{
  "n_layer": 10,
  "d_model": 256,
  "n_experts": 64,
  "experts_per_token": 4,
  "d_expert": 64,
  "d_shared_expert": 64,
  "activation": "swiglu",
  "moe_layers": [0, 1, 2, 3, 4, 5, 6, 7, 8, 9],
  "router_score": "softmax",
  "normalize_top_k": false,
  "routed_scale": 7.34,
  "balance_loss": 0.00326,
  "balance_bias": false,
  "init_std_router": 0.00844,
  "lr_router": 0.000379,
  "n_head": 4,
  "n_kv_head": 2,
  "head_dim": 64,
  "vocab_size": 2048,
  "norm": "rmsnorm",
  "norm_place": "pre",
  "norm_eps": 1e-06,
  "positions": "rope",
  "rope_base": 100000.0,
  "rope_fraction": 1.0,
  "qk_norm": true,
  "attn_scale": 0.125,
  "tie_embeddings": false,
  "parallel_block": false,
  "init": "uniform",
  "init_std_qkv": 0.0309,
  "init_std_o": 0.0309,
  "init_std_up": 0.0309,
  "init_std_down": 0.0,
  "optimizer": "adamw",
  "lr": 0.00184,
  "beta1": 0.95,
  "beta2": 0.99,
  "weight_decay": 0.15,
  "lr_head": 0.0053,
  "grad_clip": 0.5,
  "warmup_steps": 332,
  "schedule": "wsd",
  "decay_fraction": 0.59,
  "decay_shape": "linear",
  "final_lr_fraction": 0.0,
  "batch_tokens": 65536,
  "seq_len": 256,
  "doc_mask": true,
  "train_tokens": 363700000,
  "steps": 5550,
  "dataset": "wikipedia_en"
}
Below are experts of layer 3 (counted from 0) of a mixture-of-experts language model. Rows are named router (the router's row for the expert), gate (a neuron's input weights, with its number), up (a neuron's input weights, with its number) and show model dimensions 0-255. Each number is 128 + 24 x the weight over its row's rms, rounded and kept within 0 to 255.
After each expert's rows: a language model's description of what the expert responds to; "mostly gets" lists some tokens that are sent to it at least half of the time. This comes from a sample of Wikipedia text that the model never trained on.

# expert 17
router [147 117 136 107  98 136 144 154 163 145 121 105 180 161  92 149 118 141 141 130 129 123 143 126 151  81 152 146 142 104 145 102 173 152 150 147 110 155 132 120 127 128  93 143 142 122 150 133 117 115 148 105 115 141 109 141 122 138  78 164 139  71 121 148 119 154  81 144 114 140 177 158  98 113 107 114 169 159 154 157 108 125 161 118 131 131 107 113 135 127 120 159 138  87 145 153 111 187 116 126 124 136 137 148  99 135 128 100 171 103 136 137  87 129 130 100 135  74  85  95 166 129 127 114 111 148 128  92  97 160 156 116 109 127 132 137 154 113 122 119 112 126  57 154 131 150 152 103 158 145 102 155 152 117 145 101 105 120 102  93 168 107 181  99 161 111 123 118 131 127 139 109 122 104 114  90 151 121 134 146 112 124 118  87 147 125 125 121 130 125 135 155 108 162  68 125 136 130 117 139 139 127 136  87  91 145 138 132 141 154 121 150 122  92 125 137 122 161 113 129 133 137 136 123 130 111 162 190 127 154  77 148  89 140 122 135 160 189 111 161 116 137 125 127 130 100 161 163 164 190 155 138 138 120 155 162]
gate2 [132  76 134 165 138 113 137 124 161 127 172 137 137  92 176 180 161 146 156 157 149  74 154 125  97 114 130 133 104 136 139 145 114 119  84 145  91  94 123 122 103 123 102 142 143 147 124 100 107 139 108 156 136 142 119 121  99 111 137 129 165 126 133 169 103 134 106 106 128 125  89 133 131 137 135 123 135  94 117 175 107 110 125 120 123 163 155 113 144 109 127 110 113 132 121 153 165 151 117 116 101 141 114 117 149 123 147 138 119 115 146 117  89 155 129 103  70 147 130 162 165  89 113 140 147 123 150  90 118 128 125 107 154 129 146 110 132 132  96 140  95 135  98 160 116 137  65 139 125 163 114  96 148 143 147 143 162 154 148 142 154  99 142 135 124 150 152 110 110 109 119 128 129 159 183 119 126 124 184 131  98 123 137 136 139 123 122 129  83 178 133 165 144 126 102 154 108 147 139 140 163 118  82 138  87 162  99 147 147 115 142 122 118 162  75 132 154 147 139 158 146 136 117 169 184 156  97 158 107 151 136 152  70 139 147  75 148 118 138 115 135 129 144 176 138 201 108 112 131 134 114 153 153 146 120 143]
up2 [108 136 105 109 115 170 120 135 124  84  90 153  87 162 154 135 106 132 122  70 115 149  75 124 119 159 116 132 118 112 121 159  84 155 137 130 171 105 146 141 110 146 116 102 131 104 110 113 120 138  95 112 158 136 134 149 127 136 188 114 124  92  83  84 134 152  93 108 126 131 135 114 137 117 164 145 104 153 152 112 133 140 175 106  94 133 154 111 125 118 134 144 176 135 131 133 103 119 134 135 107  99  66 123 106 179 112 136 120 130 109  99 145 123 133 144 182  91 146 148 137 123 131 124 149 117 125 141 144 136 113 150 112  83  78 137 119 128 140 147 129 123 101 140 129 110 116  81 105  87 152 151  94  92 154 151 106  76 169 125  84 142 110 137 119 143  88  94 109 138 104 120 145 132 106 118 121  96 120 123 129 129 107 161 107 135 117 135 133 120 106 104 159 129 143 127 156  86 112 156 100 112 148 132 178 132 138 120 138 126 140 114 157 130 156 105 144 115 156 162  98 164 110  99 114  92 146  77 123  74 141 120 142 168  71 146 117 175 132 149 151 135 128 149 132 160 138 165 170 121 148 112  82 130 123 115]
gate3 [156  46 138 107 113 133 144 138 153  94  86  87 123 141 123 130 157 139 116 111 140 134 135 110 128  99 127 166 136 134 119 108 149  71 128 123 163 164 164  73 124 133 104 140  98 151 113 106 120 124 159 125 134 149 128  87 118 157 129 126 148 151 139  94 122 159 123 119 155 152 148 172  93 136 160 127  97 114 138 128 120 129 166 152 110  92 137 135 144 123 133 161 143 125  91  68 129 134  91 170 133 121 121 150 120  99 138 143 119  91 132 155 115 104 135  91 136 152 134 128 128 157 137 116 150 134 128 105 156 175 107 166 102 112 145 126 113 138 147 154 124 132 166 134 107 159 150  87 113 130 130 121 171 152 192 183 174 151 117 127 161 133 157 113 121 130 123 112  97 138 177 112 126 110 142 171 155  83 121 111 107 121 140 124 102 159 114 139 157 133 127 162  91 148 127 136 188 159 150 124 146  95 124 145 145 153 117 176 149 150 177 128 169 126 129 148 119 105  79  89 162  82 134 137 125 128 109 102 130 121 132 117 109 147 150 120 128 141  97 143 131 145 174 126 153 156 136 142 130 158 156 114 128 110 103 114]
up3 [142 131  97 138  92 133 159 144 139 126 121 131 141 115 126 117 145 164 104 151 147 142 176 116 109 127 113 140 132 111 101 147 141 136 125 125 111 118 173 105 114 160 145 125 123 155  57 153 110 141 123 144 103 122 166 103 122 147  99 110 156 133 133 137 123 140 172 121 116 110 146 117 118 125 134 141 126 124 149 135 131 150 153 112  90 141  80 102 131 118 170 157  91 134 139 139 115 141 126 115 119  83 149 141 157  80 145 118 127 120  94 133  91 124 126 131 139 107 107 151 116 139 134 154  89 143 215 106  87  99 135  65 151 125 132 141 128  77  95 123 143 148 161  87 116 116 132 156 153 138 124  90 117 120 126 125 119 126  88  88 143 127 146 105 111 148 139 128 138 113 179 103  95  87 105  82 169 139 120 139 109 113 169 114 110 100 142 138  89 128  99 162 181 140 172 111 115 103  69 121 140 120 108 109 130 136 138 116 123 140 138 149 121 136 183 153 115  79 147 113 166 136  96 114 138 149 102  76 161 114 153 114 128 114 142 115 111  91 153 150 104 100  95 157 141 146 119 118 144 173 138 162 157 119 176 111]
Description: Mid-word consonant pieces
mostly gets: " event", "lect", " through", " tr", " model", " imp"

# expert 54
router [103  76 115 106 106 147 137 141 103 147 148  99 159 155 170 107 106 110 120 137 132 115 126 119  98 127 135 139 163 103 117 129 144 145 110 158 152  99  91 139 146 134 133 154  73 159 132 119 145 117 142 131 104 115 156  93 128 122 131 146 100 148 146 113 133 114 137 121  96 169 112 116  80  97 110 119  86 121 127 133 124 120 141 164 108 122 132 137  89 130 138 147 185 133 125 111 138 141 165 176  83  99 118 116 131 135  91 133  97 144 140  92 111 157 183 144 154 124 117 139 140  98 137 132 111 109 141 115 134 134 105 101 121 162 136 146 123  84 112 144 140  95 146 167 129 128 123 126 168 100 146 125 119 109  98  99 107 118 126 122 124  96 122 132 164 153 156 117 122 137 103 136 132 102 142 122 126 148 148 139 106 112 123 127 167 135 134 136  93 166  83  83 141  93 138 137 129  87  62 118 142 158 148  97 185 146 137 135 152 155 147 108 118 135 124 136 174 121 156 111 109 135 118 134 103 100 145 130 147 134 118 149 110 142 119  76 174 123 100 120 179  85  97 206 107 141  89  91  93 138  85 106 168 140 176 130]
gate1 [161 115 117 107 102 102 101 118 155 152 150  96 130 175 136 134  98 107 112 121  96 119  92 109 127 103 153 120 157 134 117 134 142  83 154 134 134 128 121 156 104  74 140 147  86 154 106 140  97 137 106 153 122 130 125 121 120 148 107 120 107 135 108 120 159 146 111 137 117 181 165 119  52 133  59 125 160 121 181 158  42 142 124 167 154 203  94 131 125 119 153  98  98 151 119 124 122 129 151 103 130 109 120 136 116 127 163 148  96 148 127 128 140 138 135 127 150 121 188 147  82 177 148 144 141 147 167 111 128 122 154 161 108  99 159 126  66 131 121 136 126  94 166 110 105 128 119 158 101 120 126 175 139 123 117 132 132 121 119 104 157 112 117 144 104 119 101 114 134 143 176 111 100  98 163 118 144 141 148 106 115  94 157 129 151 117 129 143 145 134 123 131 121 100 125 131 127  74 151 116 126 128 129 122 149 140 113  99 162 168 123  99 119 100 106 131 151 119 138 160 151 104  91 150 148 151 135 141 106 114  80 113  91 115 136 127 149 144 120 135 114 105 119 160 121 120 136 113 119  91 111 131 105 121  96 115]
up1 [147 141 127 132 148  99 153 108 140 132 100 147 124  96 128 108 130  75 117 107  84 124 137 171 102 148 139 106 156 164 157 129 113 122 136 129 163 107 118 170 149 118 137 115 121 165 175 119 101 147 121 138 174 119 106  96 113 109 107 126 125 110 158 136 161 106  94 120 159  91 126 142  70 109 135  82 122 142 149 103 160 135 108 186 157 146 166 167 102 127 137 106 146 125 118 147 176 173 145 136 196 106 130 132 129 166 140 189 125 112 140 139 168 126 118 140  96 132 100 109 119 144 109 152 189 144 143 109  68 123 129 175 109 165 149 130  95 150 116  93 123  97 119 127  45 104  96 103 106 134 115 113 134 104 135 146 139 149 151 108 111 109 165  99 131 134 123 132 126 104  79 129 105 159 150 121 144 142 141 149 133 162 156 127 138 110 136 127 136 151 157 116 154 168 175 130 133 152 126 126 130 117 102 121 161 100 129 154 118 129 147 139 138  99 154 112 152 140 109 129 128 178 117 149 114 150  84 155 114 112 137 121 136 135 143 129 142 105 109 161 114 117 139 117 154 129 122 144 125  74 131 118 102 134 155 115]
gate2 [113 157 106 134 142 100 137 126 113 104 117 113 141  93 124 119 140 126 133 126 146 109 145 139 123  91 115 121 106 126  67 137 109 110  84 156 119 111 144 124 149 163 115 152 145 130 140 134 129 101 152 115 147 138 151  95 123 130 150 114 106 127 117 146 188 129 129 129 139 111  79 160  98 128 129 142  92 160 121 101 160 118 104 128 178  93 130  88 108 119  96 150 139  98 107 121  93 139 144 131 136 137 107 118 127  37 135 143  96 105 190 123 155 160 147 119 148 161  80 126 138 170 164 106 135 114 154 135 123  93  89 182 116  89 168 101 147 159 126 150 125 115 123 116 153 139 155 133 126 140 129 125 160 160  82 150 111 141 149 134 100 135 134 136 186 131 121 141 126  97 134 183 105 118 157  82 149 101 153  84  97 124 146 120 147  96 141 137 120 129 147 127 131 133 126 116 112 141 158 166 154 117 115 169 123 152  90 142 148  79  96 108 128 121 130 136  87 109 100 134 167 114 152 124 121 187 140 168 121 149 138 121 108 143 164  96 116 125 107 139 141 124 159 133  79 143 130 112 142 109  93 115 144 153 156 101]
up2 [154  89 158 137 141 163 117 157 146 153 162 116 142 114  94 138 143 119 150 155 115 149  73 101 105 120 106 115 108 114 111 148 141 146 161 147 123 147  80  80 129 121  78 128 167 107 121 112 128 112 110 131 116 155 118 127 125 115 125 125 143  91  94 155 132 133  76 122 153 138 143 127 119 111  79 108 161 120 131 112  96 123 153 112 135 119 154 155 111 126 133 121 141 171 110 105 153  97 129 115 120 114 131 116 119  93 120 120 120 141 130 142 122 149 124 128 129 121 119 145 125  71 113 191 104 137  97 137 163 143 188  98 152  86 210 143 144 151 116 116 127 165 133 110 123 130 189 123 133  93 102 162  93 152  91 116 148 119 127 171 108 134 141 133 129 107  99 117 113 134 131  95 127  94 117 148 138 148 102 130  97 106  64 112 162 171 118 107 102 119 139 118 137 155  89 142 114 101 132 140 135 152 158 107 105  99 165 144 119 167 131  98 124 141 174 110 143 147 152  96 140 102  94 134 167 146 101 146 164 158 148 157 146 108 145 157 145 136  92 120 123 117 106 119 133  98  88 130 101 122 149 118 131 184 155 138]
Description: Place-name suffixes, name starts
mostly gets: " West", " Sh", " York", " James", " William", " Wal"

# expert 5
router [ 96 102 156 155 148 113  87 171 113 108 139 122 101 130 153 121 146 131 145  76 101 138 106 141 116 150 138 156 169 136 174 106 130 151 185 147 121 142 150  80  96 103  88 129 146 147 144 118  97 136 179 149 114 165 100 103  80 117 138 128 114 123 123 144 146 147 159  99 119 141 153 123 124 102 151  73 141 156 109 107 105 130 151 151  97  99  81 130 123 120 146 113 108 138 146 122 170 124 161 104 107 140 115  92 131 144 137 124 143 110 128 131  75 130 107 172 150 147 153 140 105 153 123 126  97  99 112 117 147 146 143  94 152 127 123  97  97  87 129 150 150  96 164 164 139 139 160 139 152 119 112 142 120 113 120  88 102 102 115 153 169 137 113 103 138 166 113 141 102  96 143 115 150 119 113 136 178 109 115  86 137  71 171 160 151 100 123 151 149 116 100 110 105 132 112 123 111 130 149 160 109 105 132 137 164  81 130 122 122 153 123 128 106 113 164 137 160 137  89 111 149 105 123  92 110 127 112 130 141  93 143 105 147 103 171 108 119 148 134 162 166 145 134 122 114  96 104  86 107 112 143 107 116 111 113  75]
gate2 [132 150  94 137 139 143 125  98 136 135  87 162 135 135  90 176 121 112 115 118  85 132 153 157 149 114 130 113 135 137 131 144 127 147 138 157 122 101 162 138 142 164 135 120  82  78 181 142 122 131 106 107 150 123 149 127 154 113 180 119 128 154 152 142 130 129 137 136 153  71 150 164 103 156 108 189 120 143 106 120 139 154 149 146 102 139 121 133 156 103 103 104 128 170 116 136  99 160 139 159 135 165 147 132 141 144 139 178 147  93  98  84 136 118 145 129 125 107  97 120 167 123 168  96 144 119 158 139 110 151 181 124 140 147 154 120 144 117 117 146 103 108 157 125 109 124 109 130 152  96 145 115 106 139 150 119 132 119 121 153 118  97 162 144 188 181  97 167 111  83  69 123 119 154 156 125 129 149 106  96 108 113 130 127 116 131 132 115 120 175 128 116 102 108 133 148 117 107 153 123 127 140  65 111 117 152 128  93 113 169  95 145 152 129 136 107 134 108 118 105 115 162 114 174  89 132 114 172 144 153 185 144 131 139  83 131 173  92 139 155 130 128 145 150 129 137 149 125 147 150 116 166 162 116 138 138]
up2 [127 122 155 122 125 162 133 166  81 100 152 157 143 119 145  98 102 125  92 162 187 149  89 100 135 131 120 145 113  95 117 161  99 139 127 110 144 132 116 112 103 161 111 142 157 118 134 108 135 108 128 109 117  91 128 130 157 127 119 138 114 111  66 143 132 173 130 125 155  87 115 145 123 118 146  93  94 125 159 161 137 126 167  88 168  95 122 113 126 124 132 137 155  86 143 137 140 113  90 127 171 105 125 133 134  71 140 141  85 177 128 125 159 128 132 123 111 104 137 156 105 136 124 159 129 125 117 157 133 128  94 170 117  83 116 126  99  74 119 152 125 126 106 130 131 173 192 116 143 127 143 142 162 117 152  96 134 133 126 160 100 142 109 171 120 119 170  82 114 130 155 156 106 133 113 138 135 100  98 123 137 148 135  86  97 107  97  87 165 145 134 114 171 145  96 127 134 130 129 116 134 125 146 115 128 134 147 165 116 114 141 117 156 140  65 129 127 168 151 147 158 121  97 114 112 161 154  93  97  65 124 140 128 132 122 138 121 126 116 102 127 157 155  80 124 151 138 147 131 158  99 102 148 126 143 178]
gate3 [127 170  65 117 115 124 129 105 130 134 127 162 123 116  93 141 123 160 156 103 104 114 145 134 122 120 151 106  80 111 118 163 116 101 132 142 136 131 135 138 126 117 160 152 123 111 155 144 102 172 127 119 126 120 138 110 118 104 107  85 161 128 121 116 147 158 117 127 135  95  99 136 120 203 133 156 178 135 129 118  85 104 141 165 105 137 136 161 138  93  57  89 142  94 161  83 127  99  93 163 120 109 135 119 123 173 143 131  72 143 119  91 152 126 167 129 117 134  80 165 101 155 146 147 114 145 164 143 121 130 120 139 104 117 123 118 106 153 113 110  90 113  82 154 103 116  77 139 159 143 138 121 109 118 144 120 123 119 154 132 104 115 164 127 111 157 129 144 118  87 155 137 129 124 111 107 110 111 175 108 106 117 127 138 139  99 129 119 143 163 172 124 123 119 131 119 115 101 101 110 147 150 147 148 119 143 132 111 150  67 120 116 128 102 107 162 139  75 144 120 150 148 186 168 159 129 109 167 183 117 125  99 105 125 147 129 140 121 177 111 128 129 105 173 140 129 103 159 135 155 147 122 122 105 125 140]
up3 [121 157 101 117 135 135 118  85 115 135  94 120  80 114  80 122 102 130 140 117 115 121 115 146  95 115 143 122 131 102 146 109 108 125 159 107 127 152 134 119  93 116 116 158 147 109 144 125 125 131 119 123 123 113 153 115 115 124 129 145 111 162 126 115 134 162 122 125 104  98 108 166 134 170 119 156 174 171 113  78 143 125 154 130 142  91 122 157 138 120 111 128 105 117 164 148 149 107 144 156 126 123 112  73 169 211 145 126  95 123 139 129 149 188 150 163 113 128 109 133  81 138 170 151 119  96 144  96 126  98 137 114 150 136  96 124  81 120 103 128 138 131 106 174 100 136 163 152 149 141 141 109 122 114 157 136  84 115 112 122  87 121 135  92 126 126 112 155 105 114 136 136 137 144 107 135 123  97 153  97 110  85 135 129 157  74 115 167 113 160 135 149 151 171 124 128 107 120  93 142 122 140 147 165 167 128 101 105 137  96 113 137 110 140 109 140 132  94 165 129 128 111 204 126 144 145 164 154 147 111 153 127 162 123 174 109  98  80 145  81 156 135 112 159 121 125 118 173 114 105 125 105 172 100 124 103]
Description: Word-initial capitals, openings
mostly gets: " Ni", " Do", " Man", " Ben", " lo", "In"

# expert 42
router [147 141 129  97 127 139 126  98  96 125 131 165 139  97 148  91 151 146 113  76 139 134 117 143 190 148 165 170 127 101 145 103 128 108 136  92 119 119 106 154 151 138 112  95 161 103 120 119 132 164 152 117 111 134 171 138 131 120 134 136 110 150 125 113 142 106 117 143 145 117  65 132 111 110  84 155  96 172 160 116  92 117 166 119 131 143 125 118 130 123 129 146 168 114 113 113 103  97 154 159 134 122 104 151 119 100 115 129 115 142 104 148 125 135 151  93  83 154 147  97 119  98 142 130 149 123 125 163 119 128 110 150 116 143 118 161 145 154 133 138 108 157 102 124 137 109 124 138 135 110 148 171 107 128 152  92 130 104 186 136 109 122 109 146 118  99 129 153 141  96  90 114 106 104 107 106 133 119 141 120 101 102  95  83 105 159 112 109 188 113  80 116 147 115 111 164 145 103 135 107 113 108 144 161 112 103 126 112 131 110 102  85 132 130 137 143  95  78 112 102 184 136 160  97  82 132 136 181 121  93 125  70 129 100  99 151 174 146  94 130 110 145 138 180 122 106 101 142 125 151 143 109 149 127 167 161]
gate3 [139  94 153 126 117 108 136 111 160 114 127 126  94 135 130 174 129  95 137 118 119  98 158 151 134 133 175 130 155 138 188 133 187  93 130 121 143 109 144  88 132 164 147 117 106 116  78  97 152 163 160 155 112 166 138 143  77 134 138  81 172 122 145 155 134 163 156 136  85 128 124  94 168 145 120 165 136 133 166 129 126 115 147 159 108 125 135 148 106 119 170 145 169 133 108 103 144  82 144 100 102 167 140 129 109 111 166  96 105 101 137 122 159 127 126  83 151 141  99 145 135 111 173 135 108 147 112 124 140 125 122 141 131 118 147 118 123 102 121 156 118 129 160 136 123 132 144 161 142 108 158 152 131 126  98 133 123 153 132 140 131 134 140 148 121 141  90 156 116 105 105 118 152 163  84 108 133 103 149  97 134 124  81 111 109 113  90 134 100 116 165 154 127 136 169 150 148 134 178 145 148 143 147  99 138 156 125 154 116  93 130 149  95 140 123 161 178 112 114 119 183 130 160 196 134 110 189 101 186 118 132 113 101 122 102 143 146 114 134 114 129 105 104 108  99 126 113 124 143 137 124 118 126 128 170 128]
up3 [153 163 124 126 136 139 130  82  98 113  90 130 142 123  95 149  95 115  95 130 100 127  71 162 105 141 137 131 137 126 133 104 123 120 152 127 112 116  87 166  90  97 101 135 162 103 195 131 142 147 121 101 135 130  96 131 126 126 116 159  69 132 173 103  85 141 117 162 122 112 133 185  97 121 104 125 130 141 153 132 118 164 140  98 100 147 124 155 171 147 123  50 120 164 125 132  95 105 154 122 150 110 131 145 136 187 145 142 128 111 152 129 172 136 152 163 103 170 179 137 109 152 117 127 119 108 106 142 163  98 139 127 156 119 138 118 107 163 159 112 179 122 120 140 144 137 168 124 112 136 118 112 129 183 174 134 141  92 112 114 136 170 119 124  86 131 148 127 144 156 119 158 135 113 135 135 135 146 126 101 144 150 138 139 137 131 120  91 159  88 144 137 123 148 151 122 114 118 137  86 122 103  94  99 119 102 130 140 122 160  66 113 153  73 105 151 111 156 143 134 107 101 140  99 157 152 119 152 155 130 125 143 111 107 150 142 118  94  95 106 135 133 125 125 183 111 157 137 133 135 125 130 135 135 118 112]
gate4 [ 93 161  96 148 158 102 151 158 125 144 144 143 153  91 141 109 137 140 106 145 143 115 172 124 108 145 139 134 108 127 121 123 126  97 140 135 132 133 148  76 136 138 128  95 157 180  97 126 109 133  84 145 112 117 122 115  77 118 143 108 119  99 122  78 128 166 137 117 140 141 131 126 115 107  92 139  86 150 133 180  99 128 114 111  95 158  88 131 151 145 102 168  75 115 138 103 148 103 117 141 142 128 152 141 151 100 148 138 118  98 136 129 134  91  99  82 124 147 121 127 147 131 134 114 123 119 111 123 142 126  89 149 128 135 132  96 128 157 160  95  89 104 137 166  78 123 151 136 151 133 140 134 145  94 154 135 104 138 150 118 146 115 141 175 141 175 124 159 116 156 111 135  83 127 142 110 146 112 154 118 127  74 168 133 120 117 145 168 131 114 149 141 143 157 128 122 125 148 147 127 116 113 141  98 129 143  91 153 138 123 212 122 152 117 110  83  98 105 173 124 161 154 142  97 101 127 161 103 132 124 131 117 181 102 154 162 163 111 124 136  98 155 155  99 175 148  88 123 141  79 162 141 133 156 122  87]
up4 [135 149 124 111 100 143 130 103 128 156 103 151 131 156 109 121 152  56 135 131 132  97 130  97 169 121 154 120  96 159 168 107 104 135  87 133 139 120 121 158  96 129  62 132 105 124  99 122 121 107 110 160 159 102 142  87 117 120 127 127 143 144 136 123 117 128  96 128 139 119 131 135 157 153 172 137 121 158 151 124 113 129  94 135 134 138 159 130 167 114  82  82 120 142 128 136  87 121 105 120 160 149 142 154 129 117 102 156 134  94 103 134 132 182 130 126 155 135 112 139  96  99 139 106 127 133 124 152 129  96 111 164 172  71 112  57 144 110  79 100 122 122 114 125 133 101 174 150 136 153 137 120 130 117 161 180 145 154 122 124 119 101 126 145 120 118  94 130  95 126 132 182 137 167 142 131 143 118 135 126 118 153 159 167 149 117 128 150 106 126 139 134  98 114 163  98 120 139 123 112 107 115 156 106 109 125  99 143 121 125 160 135 175  88 123 122 120  96 119 145 102 127 129 108 140 142  70 144 186 111 140 106 153 108 179 132 118 110 100 153 141 150  97 101 119 100 180 151 128  85 121  87 135 172 103 129]
Description: Capital letters, table dashes
mostly gets: "O", " O", " I", "I", "}", "M"

# expert 24
router [128  80 165 145 132 168 159 156  93 129 116 105 170 114 118 138 114 105 114 116  77 138 112  87 104 111 130  71 111 147 110 137 170 144  91 146 115 172 147 141 125 140 163 146 122 111  95 153 150  79 132 162 169 142 125 112 108 142 115 130 139 170 122 110 102 134 135  96 137 112 141 135  94  89 134 138  99 114 190 126 104 103 157 162 102 167 115 171 148 134 128 144 145 142 122 118 116 114 126 132 173 117  89 121 168 142 153 124 128  88 113 140 161 144 108 120 145 134 144 114  89 144 115 102 173 172  67 114 138 119 160 139 150 117 142 166 123  82 113 108 134 170 145  85  98 129 147 110 120 115 108 142 102 139  98 149 134 145 161  85 127 127 155 123 112  99 129 128 144 142 110 126 119  80 149 112 133 134 177 123 150 116 169 135 148 125 120 119 118 106 138 122 155 128 131 120 152 186 151  91 113 133 168 131 128 129 148 154 139 174 141 111 127 137 165 117 124 126 129 128 123 131 151 109 139 133 128  89 131 130 117 158 176 108 134 147 176 130  94 156  87 138 166 116 124 109 114 134  90 130 132 122  98  99 175  96]
gate0 [125 165 133 155 134 172 114 130 103 138 165 121 113 161  88 103 102 120 137 147 111 131 109  71  88 138 119  62 115 132  84 150 108 122 140 173 148 132 175 153 144 168 127  79 136  74 116 156 133 150 173 162 100 147 129 137 147 124 121  77 145 152 121 121 144 151 125 142 125 123 125 166 173 131 131 114 119 126 108 120 150 130 144 118 123 134 105  71 121 133 126 108  94 133 107 139  93 100 107 148 154  83 103 116 158 113 127 134  94  81 119 152 111  86  98 148 150 123 117 141 111 108  87 151 143 156 154 129 116 116 140 131  82  86 103 123 144  94 133 140 141 150 100 125 148 125 172 111 147 157 110 100 183 159 110 158 181 116 124 137 113 110 161 150 156 123 137 119 120 127 120 146 138 141 135 131 146 126 161 116 138 115 152 163 132 123 184 154 115 131 137 135 121  93 156 144 152 133  95 143 152  92  90 131  91 136 122  92 124 134 157 141 127 147 136 112  85  90 137  89  96 145 138 150 188 129  95 135 152 139 140 110 120  78  99 122 126 112 117 135 143 105 100  93  93 127 154 135 157 123 121 156 123 157 129 135]
up0 [154  51 101 155 113  76 117 134 146 117 153 149 165 142 163 111 120 139 125 106 113 142 103 115 125 135 147 170 123 134 145 118 136 136 151 135 147 147 109 116 127 146 144 137 144 183 151 122 127 142 122 169 119 132 102 136 142 106 150 191 152 159 144  82 118 127 134 148  94 109 139 131 145 121 162 103 160 132 155 139 139 127 139 155  89 130 133  91 106 131  96  88 116 107 147 135 105 142 167  90 129 171 114 147 124 151 127  92 157 148 151 114 152 121 121 125 113 112 109 104 122 123 138  75 141 128 106 111 149 105 111 132 166 111 152 152 142 152 129 163 115 133  94 113 117 148 112 181 139 115 102 141  99 117 143 118 127 167 141  80 116 134 132 164 147 151  91 100 120 168 107 117 151 103 112  97 113 127 141 179 142 138 129 174 111 119 137 109  75 139 131 179 145  87 124 113 141 128 109 104 126 125 174 121 158 149 137 114 139 156  88 158 150 123 155 163 107 101 160 167 141 149 140  86  98 117 112  97  82 103 159 120 116 182 158 150 141 157  82 139 122 137 114 173 180 120 110 129  94 113 129 136 129 115 107 127]
gate1 [105  88  91 156 138 149 132 118 113  76 128 146 104 134 142 172 168 127 150 153 123 109 109  64 120 114 123 105 143 173 124 164 102 130 128 131  94 136 120 123 144 122 154 103 105 126 155 116  98 176  95 133  87 118 147 141  97 118 134 151 149 130 176 134 123 155 158 121 119 120 155 122 148 171 164 148 145 123 124 149 149 124 110 129 151 165 140 148 114 111 151 107 117 119 117 129 135 113 110 113 132 134 103 124  94 126 117 170 148 109 129 111  27 133 106 104 141 104 143 101 143 110 127  76  93 153 143 176 154 158 162 124 168 128 191 132 136 128 147  94 116 140 140 108 173 119 150 170 110 164 151 126 106 147 129 138 126 141 120 130  94 135 154 116  85  88 120 153 138 117 129 180  87 100 149 105 103 122 138 103 149 146 149 168 105 152 129 133 127 114 146 123 134 126 147 116 141 116 149 137 137 118 111 107 166 119 111 149 114 109 144 143 162 161 119 175  94 127 137 134 131 191 129 104 146 105 130 113 133 119 126 153 118  78 144 148 100 114 169 139 150  92  95 130 124 177 120 133 114 113  89 152 113 156 133 128]
up1 [145 146 147 110 119 122 136 122 136 112 111 138 134 153 137  89 117 104 106 131 141 149 110 150 140 112 148 126 115 138 143  99 167 138 138 148 160  93 135 115 105 102 123 144 161 137 138 107 139 130 156 109 124 148 129 119 133 145 121 121 148 114  82 130 107 109 145 172 105 182  94 140 145 139 114 154 156 131 107 113 140 105 127  94 101 100 149  99 149 118 137 121 134 128 131 124 137 142 196 128 105 115 169 124 105 149 157 110 112 123 178 113 173  96 140 129  99 136  81 139 149 159 136 163 111 107 142  72  78 113 133 120  87 153 104 144 104 136 128  83 154  64 122 187 113 126 162 100 143  98 111  96 117 146 114 117 123  97  97 126 162  99  73 139 145 165  92  96 108 152 162 153 149 139 143 150 136 184 122 129  92 135  78 137 141  89 114 151 189 147 128 116 117 129 134 145  98 130 143 128 102 139 145 115 120 117 151 109 144 131 104 121 134  90 135 129 145 153 126 142 151  94 111 161 158 186  81 137 103 161 120 115 110 175 144 106 146 176  94 107 140 133 143 143 157 109 158 123 148 127 165 146 143 137 102 148]
Description: Past participles, ar/ed pieces
mostly gets: " Pa", " Bar", " Sha", " met", " known", " built"